Experts of a small language model.
Size: 12 layers, vocabulary 2048, 40.3M parameters.
Experts: 12 experts in each of 12 layers, 1 pick a token.
Training: 769M tokens, 3963 steps.
Below are experts of layer 2 (counted from 0) of a mixture-of-experts language model. Rows are named router (the router's row for the expert), gate (a neuron's input weights, with its number), up (a neuron's input weights, with its number) and show model dimensions 0-191. Each number is 500 + 50 x the weight over its row's rms, rounded and kept within 0 to 999. Numbers have three digits each.
After each expert's rows: a language model's description of what the expert responds to. This comes from a sample of Wikipedia text that the model never trained on.

# expert 3
router:397484438562457471489505454411401487492451553486519597450471445502493507491436510547579451413460548636581513432502450493477402487500614452371499576581445511373477488535548478509556549532513517547467470438542388495416492527480437540474488487539478547500496541476489507534455387488449543607518466511513470499475532486408512462480502534513582508558507549482563620491554458511486446485450457484450591494484495547468512496467566502607497491521406513534503568466498440534507518453413451532528461488435456524462441482456451505523485550564489454466460489426442467413557513502379497445
gate0:494647497547648473455500435484445495548445525351521462472501652470474470531475467497486449497476507500489539396489549483444486528530486484536493490533493483481488453501542465584448525629556485460499564481558489550486536475447584486585509488518515473463421505562443444445417579407602504618554491477483405549495471586608585503541550524562512510438517455564492440456462457485452552447574546409559523478427511539490500486500508539490494455453489520503488502466515544527477613491430473461581549471456457512500492498549492549541445493556482562458466502535461453500516424522471632467
up0:514490592559524528523451493557512505577549527469454499502531516562482542533533564363431495573538471511412495489472596524430506387547516468498449522464459411489516576456544573569480566565481439486420507497498541567468486453536483501493497428473463501544474575512616538498456539452548535508609601515462461432457525447606570487502516590573450517596491528477430443536466493521451561486545497550465529532511488535467482459503571519491511518447471474581484499472498396434519465467513472465576558501577462392590477483563424462481525547516479564500618596523452562489395468606463471470
gate1:458433525547487506546557525438590549623434476488487485478485462545440405486573452438507462487550498485438568548524525513564539531496519442537543597477595529522451482563527406564574495447526509487481435477471431525462467466400519461535507452498489462406533484531520495470478451442554440559419514465405522615545439522502540468464474504463513527428530544551467461526547488560442494554643485450489445535511492497504474488503517426434441590477432490655515458531581506392429522601484515539523464475468489551478506522520548522516575548489413459446560470587403559556512470458545408497
up1:559597537525358454481461534514489518503506545489537496541520443472537463530455533548533524527521456429502507474533612490458493289472478558465545469541458558490473548384536541437507483511539585586509446556573612438469530525488415564466482494449442553429505469493573472441502504479504513492481480433580482439540438423436477391534512549502446385472589530473520475518428485485532489550524513527535470597489529534484533476471541542468441507446530510517450478505490528570515455448627559366465548475555500527556466495466502588545459543486506577535477551411553476459551554539494552514
gate2:479597489427513497548499590440461432466549506477505549624478457417621505476486427412429524553528468593421451541501472489491456547579503606511500459476512447490496493401554447507511579529605523462460528477517544563469508450403434514470533433510565514490487443493454459455547492508532461512528519453511594510491521572504562466504551450533423489516532537463563538488377484445544477467489450530563521530543447490562601484608530505487404492494427499538422486519481514491512535569478458460578536454438553464476629431476504521590484547509524487522564509631450473542458549609461536467
up2:523445564525486478528529424531540520527456405607484457460504539573416506529524623573545513472454556399559550555479566511441555467452458469469512611534479527490509527621462533519479392460452482504557516544407444485542482506480497541495463556515352517514503551496556494533524576491441544475508562571457433471471496439516460606481470564511487474462483530547446504519635452494478507547489526511435487450437558430511390542504441456514603508484507491482575497509480561533474495470486563515383483455586447524527418546512554461420515483486529453516471490318528498476497484436506438507
It responds to: Articles and infobox fields. The, of, to and commas in running prose, plus list dashes after infobox headers and degree/minute digits in coordinates.

# expert 6
router:389485419557461475492504444405404493490441551488511617475464435489495512504412480540575431409469534630591523447516419501479403493495613450380499584580454503372472498531535483512543571530510520545456497451549394515418497555487454515477486485530479560503495534464491480531452411519467537599506474516514479504482544472421509441479512530515582524549507567465573596478561444503480468489446468477439596474492504541466520488445561526603497490525403506548479555470504447529518500464406455537532475477441487543474492497452457506529492550545492441456461502453445492431555529513361499427
gate0:510384506513515450517517480551489532554472516509554470499537438526544532532463525503665513537482499563511452521535519509520482523405569562528471501525409549433520500510466534394517502517511459482490475503502475586412533461511347493513512602590447462456543478482474447483554461463442560516518532499507419542537401562508517441598543529484443472475424534503494440523516502676600480474436484485471424520558456505404574435508596435501466553520491548643532496463533394580558547499527463525473576465462444471538423481389531487439484470491490502514439513505516451448494523559481501451
up0:479375519487547431561548511477480532634504530581566525490518486495496452530416543501621520543513489552494488528484582468458546520514459562494492524502457565466503503504460481525518470567506561450465513542547523425485453493571447472414500587519541477534503534531531481504586576455551516506567472520464538498445447478525514460525414509561497484334530565545458545526533551625445482535432523472489390588563493479452599469426554358488475576480482548566465540422483482528578537450513503513539531561478500531417549563446473505414480376465500492413412547495539462471452483572556515511
gate1:450625488442473525462533585529558561569542472555334481531507502520487560462460496491542569517511538484517403480494495471403522572581536452493534495452540568459475410542552382530480487475435468509545561520516594564450462461448599494452534500608428465488504541533555540462492513461546512535477513492532491493507504419498456525472595543456550503543486456566536495463407558441409526593479562486488581465413514486467473477476508511526479503596383522459588522535434391443544510474520447499503521537499520555404523549497630473532417440500510560521555464508511490487399565505463482530
up1:560468569568578453547422475421393428466468510485580519448484446525507437566472453484481425524506437538467592585498503527614466497395440456492491462514452501522535526440447463460592533516553500557476457481498400445482506503573469506519460493476583529554443457487428407498449488405478563456582486507498482475521508589524593502567429434532453506470385526436465501562520435515563544417482459578611438550577433471531500551566506534520520478486616485473419420489513550497475480464533529548519452485478486456524514480499445435507489590457532446456412540523438517495580433435530549463
gate2:494469529434491444505461502514594523372468442508413450371562479545466476451524530432522508592412529504483423497360527528529438529464440526488469493459524464508546438484477503480598426523499515556517454360516512537546478431547516597381584523411469514524585443511434628511551517505493441472491521449591539516545443470484598465488471516458548510429544440480530513465433473516553510547527579462454483502553517445463567516541547543453521493538405522522535543532512578501518548480575515525489486520519462432445491434519585460526446416444585436543473530505483425448480556550570532508
up2:479576527528537521459619543599477567549476413480453549533525497524525476460457524508541437546610553475533506506540568474434508508507483507467512538511501452529469472515521435535419501470481533429512462519473483519503524462431491551570496457497452505499461419473551550536518582497452450487508448575490433479514597392423424514507468567525387597397505473476484466528484436478489547484505453521457540380388410474519464545518443547460484535412529525459445464422453470549562426365509459419533485472525551469569493385487459533463612422574465550468437524428443535562533420457525446483
It responds to: Conjunctions, commas, IPA schwa. And, commas and in within music or film prose, ə in pronunciation guides, and mid-word fragments such as ^{2}, uck, em.

# expert 2
router:397487417557456477500512446410401493492432549497513621461479436498486513499407472543583439412488552623588509433517421510490391493503615459386485578583458505384467501533546485511553554534527514542455473462544393497418473549494462526488492477530474553494493527460485489532447412514458540597509479520519484498495540479417510444477498529512593521538525569467568603479557439508494462476437465479455601483483497541471525483451570524594478482513402519557491546473514444524513511460408454521534466467434466532483489474444461506522482563545491436466463494460447484417565524505378486424
gate0:491406505513522467566510537548567514552500474410576481493515420469523433420422452454556486383512461514522567497555488381455506547529408564460584525537456525380574500489514504496571439528507535496481528486417482463458524489458458531489502526423507535475503450382474458441482531440380485508444539545447470461531618503503470549417473519487457532566446509459473461498428523447552475472512464365503519537484407558427425486496416448541508526455507456445514446438532430458436537532537509521603444556403451533413551545541512511557483585494468445544518468551432553448497561550481431481
up0:534523552528525532442461493532500521580583438464540499502531478496492459507508489504592553458557454504493525555445431434485514501500440598460532541512482459462589510375576464523512531476493497512509498523438502602491556511497414418507456547431511446517519481477538547478497585503376427527477621390422457463501499510529540491471455504375476462455465489456521530567480480548558506453484521385433453605558439485477501497578432588484476462403500609436453562430470480494533535527544497483544474622533551546495523508554501496469544558512519506620635449598433499533448479510529484431
gate1:518523512551572415483364430501470529429462444519523505551490512446522577342526405550442441542570402488429454476517498510503444502607533531562482469584447512549484570486550496477482596426484517532476497458513449436497414482548530539467574535524405464538479444497558487455425417585548474434445502594608569500457465549493455370542547490454462446501465479501507515472457475437501531465461537442471494494552497514490474490529459529479488504489461501517418421471530508454573506578409570621602476486461503459349539514484476490528495420479500501499462457491531527466435536526459511473
up1:472513475484483538528575555551584554559553520483497501472542414588493436648495549462569539488422577511504558556475527516461537582442546470493571537439602530481536442567475526536494390501465483394529444535483521523514530541458486409529453495512559480473542556562432500463556532421469442523535546407400425448529539435505501615417514480523568481437509530508471441524552572543501511555533448572503553515395511508530544488504442446525538404513580498463523510574480415580516474449543441396460529557499509539539522544519458507449536575517451415442536639536516528542508501502512511551
gate2:449516471540462506556558461502455565488514509534551449585477581400488540527470555448493439436483527415549514474581466524477475475573537527458543522519497517588526509535532467535491519477478490589399594400502501613467549454543486482548527452503586430485418507447520465497610375502551520484521550519500431525504486566428454494539521517476466522547482475438487591403498585476429476519419505536512507467554450599496514412477536522573584530462424501508532486562497459455485429467453439517438517569633608462519525546431574522431483515537473434435505515460582479497393521604476541543
up2:472491513551470467522516482537464527542549514505533430581467556406539539556467568428503442491495535392525573479606456505458458507593540557451541473516467429566559520512508438536509530487501502610427542388501502668482574481563498421530510476488583460460428508481530515526563447510523509536493509477488436481490506555409443530492487521460411534498508497464498547424504550531435459518448549519489471479550475567477452433483489516576600563458456496486494502592488473444477418524473436519458551547617619440495505571442595523466462563473444490474531594446626484520407532579479552535
It responds to: Plural s and word pieces. Mostly the letter s and n inside or ending words, plus pieces like ni, bo and script, and some separators such as | or -.

# expert 11
router:398497416564452476495513447409398481485444559497516608458479435491499505492412485537570422407485546627581521449517423515481394487496620456385487582582458512382459509536545483519546557534527523549465477460549389514420493547489462517480490482525483560502501525466488493531445415511460538599510464506511482501493553481418506449475497529522589531557502576483563600474561441508486459474442450475450589472492490542469526485450576519594485496521407518562477541477515450521508505466407451528536470477438486528482473480447451509532491559554479436458453487451437490425556532511382487422
gate1:477621440503422511475453536496480511445469449542528551374553528578478454568505544547516507450396498530482473489497574476489486416457455588477575464553583500456499440459488497514522472595471543480451453460471389417537538493514477525516593496527502468472428392493482540505502440478584575476518523548496439433516516471522473513475455538448560581583483451452581532415618539510613480548561525397471502502509600496518446387527482515443582448538582518527584530477543536530506476550475523483466555537482497483567559447554599530501570495478409427554505451492487479572483452461415540488
up1:465427569464563450486577462568417476486498539523478428544425544455547460483535498533542520511593568496490513546523397494487552488581511451492392539440403639538529596598507504449470494418512502535601478551522555476539529479549510384468454463429532547534451518573522516462438607507454457495447507506552458519599476568475457434512504516558492501505502490523404533577415444431496488467421479589469536472450441511477526527434544412576443545505512434517460461463528469488429550511550563495535446450504546483497506490453471442496496507534604588590494583479459587581489529481519475568
gate2:567459523467529510446532489469544543432482562461578535490552440409526510476426512532495488457469445501533548406440530408452438505440572554440487475534580537496531464480485452506515585515532473528506416512605486514497555588488485456441578562556512474463449476511518612578458461496520460480515469476606496465538525500532558594462524552519460476507442548510536519401424508426499443555493541607504440537505597409472551436484483520556519537531540528550515503516346405625564522468467526494513552574478395436516548551529474501475477455500454487514507536487350558494515565505499608454
up2:462535535525495609460439492522514442509584375429539482411558508422512566515456475510549496433507516534564500541505504512529483564454497553483558596454457381469520623580429439445496530469498474464549567456448538478478471546555428558528461573474458494460537459506382522525525565441464562472478493491544560589584450539490451474476447463457641418560424409554469466560427487452466479572531576530426518538558519543503490473572444404511510521534521516412426528525483523410512549419542476455584499520539400457538607439523471507490510498461487530459509448517484513530534510516483514456
gate3:424572534571449549447498500509547488597504469549547492485513482504498569556366486462524508441477553553527521451490508415515511446502535513499525605522524597474461505528557557483609615524499613365523440439467460517573499521503477574466493441488442406468575429468486425476464473451501493492584631495493552497513499534420503548477561547435570457468487456550554481547567457480503566591508471539547545569412501438522494507452409477565434494588459433522585506541569501469504554459478573522478545509416441563493456457534475464503575502561535477571576422491522487489494563468491438463
up3:544449460597530480557439475520435496480419510512498499511524467489540456463505571540470535500479542463440474483501501526445430582510541473531508441490507411559427496495509479480464429489536446608550486556474552370467430492551574433580428467545470593538488509547545486529558514532507454428510392458457412537448508481521466439476449433601416521499538589425431438569498504509596501544452469523471495386489571595455491477533596515455534510561485640547402525455521525494512474560552420475540545452524586440425551433464502490521508500548429498509464531465600409537453533471448485518
It responds to: Table pipes and word endings. Pipe separators between table cells of sports scores, plus word-final pieces such as ing, ified, weight, and club in football articles.

# expert 10
router:398496407563452480495510447392398480487437545499517603452485432498498503496411485539577429416492538627583515445515425509490399481506607459386483580586462503386462506534546465511547562541526511541464465458558395514423474544488445524483492485525492562496503516467472498545453410512451550592508475513519484495490547478425499444476497528525587533551511575486565602476563435518490446474446454487447599480486484538457529477450570518594477503511407519553487549486516438512512512475416454535536478465440462534488480481442445503538487550546500425464457493452445478415562521509382489431
gate5:548477520456543501527488446497479450471443576491543446493516525514442537419428503473445510489528493532485519562517377562566524527495474531540468493510431478527476521492497491459610522461444505509608481499447541553568495511436514513463499468531455578499417473457469419475516567490385481607492490544473461517523438464530473442483432503448473557484483516477429478520444531622506465498507434536511536532561561428449618536510586611557484602491446621516548528493591520517476520630621592527506566483563580478552451535521612511421529493478464548410466547534484464530493582521587574521
up5:481543474475502493468386549593528550524522523434380467562440474488542461469634473607575534494584482568530490446476519443504434616503564459588481534534473489452523456399627507433466563517517481470464410441466558480470423471527500464561501496530529503506577606572552496517548391506611438532526494502530508538481533539469518478424538560570511421584432549563460562510481462512558544452432528562431454478464501526592468424562467545542555467508467438512466488431494457481498376450504429542536473531448454532508557584458498547504480476503518437500497518514515557510468466554505502436
gate6:523488462522428478449576503552447631517596507483560449514481463522442464521470543499498427527570474544503546565451473526520453522560455520529542465462477555481479465492528617495510563510489552490507534458520526535445530584479404471491467522512338476451431508454550435500521457581494557510485542456496451437531451528549514479590452483436452511443534515551435541520529604596431525523485448564490530419439547539452505522587563601474429418481511440519563468525473522585478516558503519582415529496453452438372444558512422504597510497506485447402407435546437467583530477461445530490
up6:472418556472545459463401490477558443507440559553495554451443536486592552492562478489499542456452477411532509435571496531521572447450538466462483570545478443521492544501511441472459476562490485475440501465471513391510462495421568562506543493458631530581577486574420591508481509486532446469480445484458509588432540490490487484440568522545473418578452511411586462527434456465571491458493457405492420577599399444531489494434420399533507542563493595502448506469546485503513487487501516479550457486494519507578551481538558476430530495545555539650593521446500508408500552539521468484
gate7:482487404463430489549417532476466449503607563554439436567440534528530506603489587436494498558584545477574485525379461486510544439464517560402520533511525558545565509642513499578525457502425517431617554468522489509485570497491473439479488604583478446536478508572526625542475512476457534486514561441500499488554513441497507575479446495544509530549581479551436542614526418480543469560442491448436507451421529456494512464543563550567541492554479496445516501462534402506558438471430510476512525615421458564521467515467461503434480476487412506467506531538427515506464422503516524513
up7:527499566541551531423501512504577595433463488439481586469532504473470466383482434559511465398400468521428580451562537492532435580433504480579528469480425394440460502379471460421507555543562488628421518543455521543441494462502551516445493478484511512521513475453496402432508453482567456500479441432545504545472424605531521440558506523545516447514455532462575479451435497520445511484532503504523522506523466523473518483396516452517460580511547501473600481487393599462503551517577502549472460436538516491458527492513535477555583582511573450574565455449530479412519574557435494515
It responds to: Information in infobox headers. The word information after Background, General, Technical or Career, plus mid-word pieces like vi, ur, os and possessive apostrophes.

# expert 0
router:397498485612461445513579438431384460469479579459558559483446435510478448464408543485523465459517495614510511432538481520472412463508624494358500556564447523355413522486577477538515501599496486527458435495566397547438522520501418485479512477499484575514487524493553532512483498495436536581511470488469463490535592450373544500441471518569533530558527581483542508524515486566454514474486466447457530482506521520495499490472530452496485576489448481582446512467485461483453490491438450540464482424452460497559397492429456479506517539589404499458427519449456458409569510484465469437
gate5:575440465496520527421540482557548461490533482572531475470463543528590525455493556548652524462462466406506571456561503494602541466562503453563559424528515463610458541549500562421426484526541552521465473542506634552461490474479540483517467516463640518447471440599476486517516560475503476439485520560485520559524538505501484521502469580512482564528464559496539515512497332520479488516404414489480522494562458381475487451551525492545443445484513427466586522466434524525540476516478429461465460595519410552560462421470462527530525509442438570479593480513497482460529443514440552586
up5:438479456447536492505519553509445498517549534393517503475598449428519525470440459455511525408463467505543418500497490435458441539478449555572537606498498575469582543520471452478423596451587477425496375501530414492450452490476586568481570428414578488459437539425470568482538509530566484546495492442510481552493477491425476533528448437533517545512498405519518498436438549581521491468483509429413543517477490542461476532522498515485561454489517596414460497446481479449473544481487577475482455438559446496464486415505389576485442480535444464628442451494432479494373549449558436488
gate6:472440493512440595553361514509505491522548540493546532514517466402539516538528489448427430445473521519567507524431569508445517477512464473499508534483597530451466481536462504487431552493507523591471565442564476430545525512565546543445495518502438490501490563489497488452477534618442584393561475478475516452419413583442549519468473479467514452444458400499519567520491550436508538498528530424416534488589607453552458566500463475522469557548446579528469538377522387451592560489495502454555411595481527496461449560536542482485436488491563422414569447534417456442460550500458479476
up6:527561552470571427476504450504506525497477397558477451533514558542445435511494455607588551504438549461514545571553530449577481567455471492526443504501436485616558480463536539535507453479512552430495436476395543526551419540476524508511486534522560541518482517482554519443557406489516473498566514516571543556531521469504458451522540566496514488501446538431555455505551428569521434547490507604531487494478458463447506401521526565533482450532454539478613479611523593544409506518441467492388536415498520492497492421433414531505493486443425546605412507428555438630410428521477508508
gate7:518484462487406539575446518570443514473522574452422516535531475590473557442536538520563469488471557599495463415580515598521531555481582520456530520557504512427424588509463567488543483474515473554488590481492443481491504610501515453506460593510449613514502539519450583461494565473429547556505511524510364518452519434434506582482510528592557434589501441508586553546511437527457491465437545505367534507546491527557515530572408441491450555503444560618455469492504451512455522467549486490527580494477402478522449441435491500481489519513465496499419505505413507461427509525449474412
up7:446468552532483480482438501562512433563567515506509521555534509523419490568611527476579540407513513535526532529541611477540523519517587495413440501471557472522544554364504433485448465383437502423512586413518507538486494365494497508493507537564460440485477615489455552500503537430443459504497522401537434464427526445450465507503508416446527432613497434466526532443468540438502545439460539481464471513462440536558402415539472439440462495503485487518488515492536427546486563414529420438470456499535535373489465515564514414509535621495516553534482461543536449454450457520494485489
It responds to: Line breaks, headings, list dashes. Line breaks, == heading markers and list-initial dashes in infobox or list lines, plus common short pieces such as one, out, per, m.

# expert 4
router:388523381525463508447491455421375501524462536471471627471480415500491548473435495520526455406451559617569521489462419531474398487476563425394488600525426495400489496516514497492527558503506529507442538455551396469474524564468507530452482480550458528526520521466466514552494397522457546580527509524508512533448521504467524464507482533470570540540478584471584674459541425533510462505439495501470542438482501542482519463466545503645483465513425536544485585475474444535557504461439483520567534497462502531456533519475458511511495548548472397478464514447430481472515509509409532386
gate0:507434557458497495510559478468482433547552519469541521533580547603407427457508556440532438483497474474566463599493469492423446617488471501408489482475473579443521564516424552463489634555451469441421438440502423497558549538491582431433537558458560496556482434629540479512552565552477547568429480480497468434522496537510509457472504493576433538499450358439510531572588488511500481508473526509495469419553582564521583517540525515498438539508532488503558518514491460512481405514582457576518555458527553523542560451525544423592460481506497515485472580496423497453501486456542597472
up0:515463529512523506516461464406514394472444587482580526552580511523424535531523512461454481478532463491477555554546452470467472458438502537448458599537480502452429502443417384572425489470466457480457456482543441507503565467496562592540581500499485478475512398585490449439513576535510533495514471485474514565580601548542513439588521455495525515551438476531529482604489421521386478408420581562540503449553490481495522570545480590538412546463543506510500479468568518492464507582460457502486574521499538691447476551528488525520498499543422548555408570528513484468553489492590530508
gate1:508454394540424529442490558492496467469457478438529480473568494559580440477569428504562475541573529497577538455471477456435512562530481541429442549541511543518420485539546542513410499491592493443540493394575484436494548476421535514401554557499552478523384483437455508488417532507470517515491541517526435541485561576459543424391603516461499472462401498495493554484532463487494479511469503485510431421391459571388540507419466532612631508474489578401514488500461462532499507524510485473556437486599490445517438524498445396532499530523589489482524493477560422544542493453464495447
up1:523548579436482492572501450484489516470570474502492565495492438489457543495416505478492547479368512552485474579549504620549468395452566411548511445504433468491619514478524531496580531478439501583453499572429473557524438534534398531604488446513458480490594515582471498496533419460467486473602461534507595488553424417554417567607372500522509524535542475459521499498492524539501488455520481544482580511571546464523421509518565455448458513512472509544550555480494565440493457440468495535481551485417475502478575481502558583447456435481452525576464479546411526389446484541476447517
gate2:496594524497479470491427478495392417623609516513424526428556504474512539452415455499543545553481393502480571489464521504538502441502462476525538501519562610476551471494449464615494513419531637605489537474455519551584483495527510520440491498541577519417527520461379405478499511538539486464517521467565550426495556593453540419506457530516568454402480589415460481536395534445461568480493405475529480516533418477491573548454533582500476536578480590448541547465545511548573483483459543497534501562502503483491417571500544446509508466507525463533426543467474483501539471525538488534
up2:446491413524423542433519361475561451490415495545579508567479469507533414470424457471520454534546550503536550526467462532467451622561501393431592523501501483514434550459443468547381561629496442485485553497486495360503490505541440571471482454454484506599512429553503589538553510516403498520539514572479512534520482431591504534418535533554455530513589416498576433476491469485433407453509587467499459473511545494402452422503472472477469515571436479507495466429514433446524500478485515484458442473524520522505507458475500574469540562538492509512572444487491526452457448455422450444
It responds to: Year and code digits. Digit pieces after 19, 18 or 20 in years and numbers, such as 20, 08, 49, and capitals inside acronyms or codes, as in FSILGs.

# expert 9
router:393496408561464478494513448407401490486439552487520611477468440505494507492402475542570427407477547626579516448517417512491394488498611457384502586585457511387459511535543476508542554531533527538465482459545390504428482553483462515482493492528480565499492524469494480537441410515459548600510466525520480504484539485418510447474494525513583529547502576474569604470563441513492467468449448485448599464490495547466516494447565521607486490517402517555477546480513452516512509472412457538543470479439482533476486477444444501522482555540482432463453491465456491423558533509382490417
gate5:458506529494568440442454553459576568538474512434502526587505471510458431441538503604486457473546562543499368618441436440501519566485489455544462469534471456514517496556539483472434455477491441475460451486492545476538469511506576526667540472410450494351518576444470496512503466522433434585507521518526499493489516516476557540511486439515455568531455552473562406431468459400538544431560453535545446559447444597507540479500505480475553505431557576477530475485457482454475473444569579513571409481599524483544515460464472523614478538427549505506450410548515434512488419503483546536
up5:468502521526558471483533564489514549533498558425418488562548437504467441463493491550547481474579438569458461588507417432513500529464545485535476521553463542516493505564506408471484428560412496438480466405474501446618490456552600531565478476414421515357427572456451523521458517600411539557510520498604486451507519498488509532520541357531477540536526557512570461473447436430545553488447416513518456518482474538496497486515543573530523478486592558460525440527397533495428542525532556568571406545640570441479498480510457492507461485465488562479518385521519560512504500528450505517
gate6:488489440564580454524555495480495444548535498440532484394549468484505491473440532621529464478499523441520594585507452518435495549480397412508513558506551528498528471565455537436427580437496432535472521506502530446481488465447445567428419517515600528436529525520532425567514547522449469503473547542500407439535593460464430550544510460573565407463489530505531439479518509530623489404511395489486468483620489474429540463459488523494488460495543423499510531561578484403506534455549510580512518438487518559513493497366498519442546587415545562502422421547505578424515459528471518507
up6:511496529399441548533467482526493506461482538534479494627434544532490509529516421393494508541500500563457409426504540480587460438520591593485468430478451467518450523463593420543591416545540532458556474499513460562533503576543538457587539479505405491530479483467480553420483448453545544481560476485517556564423430533511526450455498557432440610557507479511472530519497485477432494597497582505522515528385537496592474525534529473491485525504457556534495452460449543603497476576433473434486468561516458417491483502619480474567420422566480475456576610412472443549483542481525483444
gate7:507520448480428471489550502505424573601499455471458529527513485538472514551453448535521508525545593531627496528481405538426533478449513394467515536488450460560557548621458507557495564392509588506632501468523542412463483543490584456495550559401478473466460501572580527577460412622447502487445519563544463510438496486513561466494514439517532540520519524481476533477566451523525510406577543516454500494561547518399539585490483508538513488425451525492513504486467516346482485514395456501592504575501507440491488442505469588575490476448449502530421560506456478415495531527483517564
up7:475563496461533521465514494510509422439517481522519534491480458486467520451472419556522431427412446573495535517485594517531425489500556563518477486538388526460514485426512540485516448538497483520528456535544529628451519570553420583461600474617450519557504524470520451464547483446556602490525427510478484458512503573448443518475455554416508483530479490465527468390537552459470552571455426427574533489448469533556438420446465515480563490569417467577484545457480454600466492471483546530515470553348372493489614561519503441436467530492489442453577508493444519509556501523427412451
It responds to: Word pieces and Release fields. Pieces like re, or, es, ar inside words, Release in album or film infobox lines, and small numbers in table cells.

# expert 7
router:398497413562459475495509448405403491492440548486524610465478431496500505501409482539580434410475549627583521439511421510475393488499614457382490581586445514382465501528550475501538550536527519548467471452538385514428487544486451514484489480537484558500492515470484489540445407509463535595506470528512483494493546482417510453483504529524588533548508574480572598476551433519497454459453454481445591470483494537456516481446566516602480491525407520553480555483509435523514510471411463539543477474431472529484469490448452506523494552541488433470460499457437477417558517508382488428
gate5:575490459505499450507475465457496522589516492509559453501479544558460539570502442504448529466439465444447594539533478501422479548535448506512524473537448569531459469489494468464545474487624440344485488487554474479500495525480454456461485520474522505555479579414483416566521545550502498458433582560533422450519528552443538557402457424333583493433393543393509529563483468490561462463566435487439404430578474526469505528504463451524486495528581408457594558542467529514523509501494553540525535385441485491476541526512529495471599501441532469499525459468451522573409487499460468612
up5:565464438547527429569463467507537567590519459597492485476525524495437537583544435489440500569504499461484567567487477503416438552519516552535525414521469561551454489500520448465474466506560441437516520497503496474509498567513455415450465486383609493548509610462460488557496522519469471396427614566462471409460474542472539527464485491380597531452450537384514497481478495477499448462556468469445424457579475557488532528467469400501524520472549399521578516547447524531550475485500519562483547412423503460477528572503512497466575505463535512466595443566469497595423514509463413612
gate6:538492535544508460498481458419520498388496413414558558438427512552457542528446521442474533445491514529485480521504455500540577509510536463602481588518515531516527573595536543477583587442569511492559526463490537518507448509450460539501471450589467570451466443451511477570507475424531522502445453543434580491370495546509417535527393547440449462508522486496531416514454489532608479570547577463532495536501485527469561461441522452508463380619496576523556672525506416495505500494449530474634457553486452552563503489505541468506532480488432510526520445545374518504517542492546518503
up6:584490478554483536539480490406468460395493442495598467429427556638482520510536493497481541458505534507469475553514499600624615491521508500540559558573544596528544595593491515420460548559572515534523511505537587480543476497450461507462473442515437523483492418536571490563537431524387493454449488508417497509419458560483469498598459507524497531501467516508563496571480566489516495560553517512598473510540459475495536481486544382470482388609543574529528573532571481444484514461471463493527405526556490507490520437449491545513482489536393478486465399559425530510570525565501531471
gate7:454428501510456565552545467533482514591584611627565493449572513544464457547545479436418432524475576555466512539500565486529504512544431474473510509493488564486537529357554538534522446468523411445476452522468452465544495426481450565480593569429478483549547522419449599498555488513499508445460554504501532531543455637538553507574450467513411473464496553544635514530501510442536546564533482521441523533487471495420485522545471509538558533470473581542498475559511562638475421608509550512393574483557580513444465559506531456462534480577459476499490534556489481490510452511522446483
up7:409485467462392477455443540540502477500500540488473517456523481553459613494454442496497530488602470471532520558478480506512518490541524451510559566507582416479569472428459563523592488563516542432408548598534551463379432588427555538464489417458598520439530524463463435522536526447454472552534491498594458540454556469500520436566479421534499561481549504533557545485516497581525570437480460479470488576479558532507446456447522503529574525426440468525553461497480513390431547438471462587537424545405516530403498560483385560490485518541483489473514463425467397554508513428502420469
It responds to: Periods, spaces, section starts. Periods, spaces and dashes at sentence or line ends, plus words opening sections like Career or =, often in election tables.

# expert 5
router:482477453545478513562436527392491508476432541488542597543519485477523558572421425507575398417427483566562501489536461475536502445533596455460536536529456456409473499513466490490553649516557459601538479432593464450484462546537517540513442425540539515435555491451470487526392471464571601528507495474454496449488504488397486434438463523572617520512487528524588614499548430491461435487419457445435542478540521535429566506440595513598503505524434466549513514451492513523489513454431513545503495551517507592478510536484518515509479551494520458477519429548463533378537549529423456468
gate1:541514453531567574461503548472474506524527450502419503515527461457546438515482467519461557530451519563572602510403473505514466547526402540551476573496459674521465456497480560535492504388481523507513540477546509542472538542477507557451578489507454423450542467504482556542531473488489543502559521572540522579490540478561531464525441518459486463488518477436518456465585452533586476483582377546461460587464544571431602574519548578612509547496451449517542545519525507521540479479522468577573544508455513581451481498512402465462601526600499572488495566517403538592563592498493598446
up1:548653496520380555445467475608508545457539519507431431462490506528561493515423464478455520486515529475494585452486577410527464476481490617516554520435395564557559571424466577571440493456508443471469526586522471574402537605413452549483507477523502436545497518430537508464504524503517477515542439506510616482482478465513484495539429479461440464500554534518448460516566499417537566529466456513481499537521559444590418450558446600444504500471494424555531484580539506521313466476567424484443506487477463508534539434520471474483554512504501546467472532495500568522581498461491522462
gate2:458456486578529417536431504524553484528499426499552470570490548510582463482470487446577405477395485568469548436468388582457509502494491468560520505563482613449443507451512482545491505547600503571565527439503430550423527475462496501505585421543567461544540506532480441487459458421499505580472613566510491535513482482562526536538420458488539561407504597463543416590528480492445531427475447427549442526527516520491528431402576494511541510504436525490531536543453553480477561401503488571533452495523402568601550485531422512493514570560552392552466518485494484560578522500555479503
up2:568423540470504552484580484504521443492562493499377533516522463521455524537585586601481528460631531444476551579464480446520540555432462568448535473526546402421499548518535598457562459535492522467492464561540558496496511516442434406483528512544480450449448511471487519542490492529492504443405561501465482429468535507440458498517536393443497461539521473473523520454463510560556596510521529471440455510538522515495588543543431601464524430424490575537532500605508408513606445544547552517463588516482563466527600456476623416463497455470449532528482457455449514459420434491517543415
gate3:459447552511527507572500540463500511473460506420550542586581495605565448462469454487529468464425486517484506504503427499530595532527609397500553499545418471435471541626426459494421559513515427587526524469513445508481552488518470514570461455592572488414426505566548450484378443490511542537461498486426496503566552546487498558470523557517510507569437462534553576489640526465481419553451540501409524360479474556481461595451475486560642570437499394445556503444511570534506465492530544548497502558502522483535472444538508532450479470494504506511457453472503438470554457522488512489
up3:501361560438536431515522469468498543479448473548489450446508579551427583569480516540475521521500437491435456463536512457541466497549473475488497513510471560532465464470550540523556375443527449492534425611510501480556458533487557515495483545433440536474461493504407457487569512399459470470461503459647494566467472576498546415397482487452589427436583418444497461473489481605371504510574448430502424560526455441476450442604472598380456523546483448562513492473495487476416522510464451527471505554504430549453523507471499510474537480497562539530474514545533537601486575527535474485
It responds to: Line-initial capitals. First word or capital letter after a line break or opening bracket, as in The, In, On, T of Track listing, L of Life.